config.toml
num_hidden_layers = 8
hidden_size = 128
n_experts = 16
experts_per_token = 2
d_expert = 64
d_shared_expert = 64
hidden_act = "swiglu"
moe_layers = [0, 1, 2, 3, 4, 5, 6, 7]
router_score = "softmax"
normalize_top_k = true
routed_scale = 1.0
balance_loss = 0.00696
balance_bias = false
router_cosine_scale = 20.0
init_std_router = 0.0229
lr_router = 0.000812
vocab_size = 2490
norm = "rmsnorm"
norm_eps = 1e-05
tie_word_embeddings = false
optimizer = "soap_variant"
learning_rate = 0.00756
beta1 = 0.95
beta2 = 0.99
batch_tokens = 32768
max_seq_len = 1024
train_tokens = 229200000
max_steps = 6995
dataset = "wikipedia_en"
Below are experts of layer 5 (counted from 0) of a mixture-of-experts language model. Rows are named router (the router's row for the expert) and show model dimensions 0-127. Each number is 128 + 24 x the weight over its row's rms, rounded and kept within 0 to 255. Numbers have three digits each.
After each expert's rows: "gets" lists some tokens that make up at least twice as much of what it gets as of all text. This comes from a sample of Wikipedia text that the model never trained on. Tokens count by the router's weight.

# expert 12
router:134119160148118093087170127095121143129119154110097136139121149112131117147139117168123135096134142117082110156103141132119112141125153122101120125130140157087150154120114143172121141147187112102146143144109118126104159120161173103132121133121094129134161152156102158116107141117087111108137181117153152194106117152090128129099132105114125087120201125141125101126120115115199151133134
gets: "er", ")", "it", "en", "k", "om"

# expert 10
router:121129136125140146124164161128112138128136106156135115133105119128127122117153150132132103103114095150142151143087134121169071071134139104091082127166114131104067188154127123102159141102127122171102103167151104108076123124126132085135118114136162194120156136111127136164110119132146120160120093126123160092158084077102115100124119131151155135122127152099128130129144133138119140107140
gets: " D", "in", " d", "d", "et", " t"

# expert 5
router:124119129134120067121174097137101112107100135130156135091114133142136078138120125191117113097138137110103138099165147095088161092156093127178119125123119099135083136100138124086116143115112093170122122106138158095075113110127123111137095143119161105134098125138125119097145127114148178086131111139121161105097163120117126128073136164118108135139103106142128142102110125149122094113110
gets: "\n", "ed", "ing", " was", " is", "\""

# expert 2
router:118110098142160114145113154110142125135131160103144115143120155107136149118154136104154106115133139142108170148152120147154093118106160125100126105111132156108142138128130121104127134128182135122138165146093118081129140129111084148155158127102108181155083128196122098145177141138174141103104120141092128089097160165138141130152090129127147155072161126136124133126113098085124080128150
gets: " in", "'", "th", "ill", "ast", "ish"

# expert 15
router:165145128135125144140079131128087102146132152166140127133106124140084110109129116112111184108138088123154148122118094107136106136141121142088096134106146118156115093151161103113102088114089142151149142159132118160090160145124139145101131117153093094079127120105137104106179123139122159153149107120128100165163107107137147129167147123163159116101141069108132105157171118127108169137131
gets: ":", "a", " R", " L", "l", "an"

# expert 14
router:108123133147126131170156117162145128093156144140120116141136101121159107142118126110114114136085086124116098149084076122130119142105141128161162062109137133126159109109131172136089117124118133142128074119104154139166140123074126113136110092141140129160130122097143189131071133163141123179140079115136092109126126149120126132115140124127108114127106139151126080111129175122103158159103
gets: "or", " p", "ion", "p", "ant", "ent"

# expert 8
router:153150124170141167138086154108178134124149110159116121149112127108150099122107118135145134136197116117110083082161103151129169118116111104167126185136142112127115158140096143155130080116121171113171156109158157115149103117111146131131111120148136115127146131116121077162133148140135066135111151104093108142127125113125082113133112158147112116136131160138131147102135150173133133130165
gets: ",", " and", " that", " as", "9", " for"

# expert 3
router:111153097117125131120129104124107152176148088111139114080150153063122144125118130100129151125125161135151121159131137133084120199121149152126125091138134104124176118161141174170098081125091159144141164120151129160135142146153113134150153124122129142136122133146128097105115179146117111135170129125142129147094107191127107142089091150155114115125119119112116145148093161110110119149107
gets: " the", "\n\n", " a", " The", "==", " A"

# expert 7
router:113163118118138124113096145127149144111121140111138114114144081143139139154110172130077157118138136102187137101119112088117130129122102112110104134130101139122137111100093098165171069108150097124134117115140130140054129125155148134100117094135142128131168132121107189168169144125132108149119133156126132127092152111125141126096112162113080133082137116169139099133136099078140144138144
gets: "s", "e", "es", "is", "ia", "us"

# expert 9
router:193155120132158140095128110121105099189120144124160125129114149164164099127127085084106112134092129155132113129115134144146126145162123134119138083154126104155161142141138164139112189147142136119125136148097142103103131102103128149124130149127120127128154116162142129120169119073077116108127134133097149132156146103104154116148175132128138148124072144129134117163136176118135062114124
gets: "i", "y", "ar", " B", "b", "on"

# expert 6
router:112115149109101085109149159135109152136131123127135128131120136185100141120104129164123102140131151170153132111090140102170161092099136147112120123107099104146149137133136118120123147175084132120083171128103103124120086127157094126138182185129158134122122154109114099139101107076143132116143103103161119123179169114150126133118133130095158138117127143098103169128094106174133147143157
gets: " M", " (", " C", " T", " K", " F"

# expert 1
router:117156126106093138140146123105146118157146141118118148133104131142150145113112103110098153128154150147138176193151125098113162083124096120138111134135144110151217094132167148105163152109136113125153130096172104123183153125104139120105147153114173139148101116112092155106142133145129130111097157112133120102111113109157116105173140081129096145122133132124119110150177144139137128091139
gets: " |", ".", "-", "|", ";", "–"

# expert 4
router:118124142200145206115148143102145120122132163139113151112111116094107153110153136087149100134137130119124093135170158171131139153107188121111142166135110134164091120138128105103167121150084171150146105143136117141130132118114108145157126094121115087116160118143157124138136120158172134134151127135142126097170087117110132125147080119134142127170118147121111150171128127140122093099113
gets: " of", " to", "ic", " by", " for", " in"

# expert 11
router:138168158091118112173098113116150133117133114132140123121141142143129153126105112165104147119113088149115139100117078165139092106105138139165143182096157081110126122140114126114183134122166132111135149131120111089151124138158111101136154135172154131143135126108137147148115086117092117187111129128144110124130131084119063136092118105086166108108128128135121118111141180115099129161156
gets: "S", "f", " P", "P", "N", "A"

# expert 13
router:145121118112132126126095117111157127145165111152107084149105118157119106116100128056153113116163113120142082138097137096092146140121138092156091138102105125105100136108112117151157150102123124114127152100092128117172118132135155130118099114103085169117101112157115125127101148125148136102090079100143124117145146099147177155170099161132121158161166153102134147140125128120145175125085
gets: " ", "1", "2", "0", "3", "4"

# expert 0
router:111142156110133149140083123134130169096114133142127133123173099139122118165164121153138167151125147145136152053125107102135136085119139152129121157131111140121168154135114153095110130166106101108067131157150108126159140144115157136104113125076126132095111158084150105127138128146154151129131159099159122128087107105140123107186139111105161127166154130127126141158102106139122187121115
gets: " m", "m", "r", " f", "h", " \""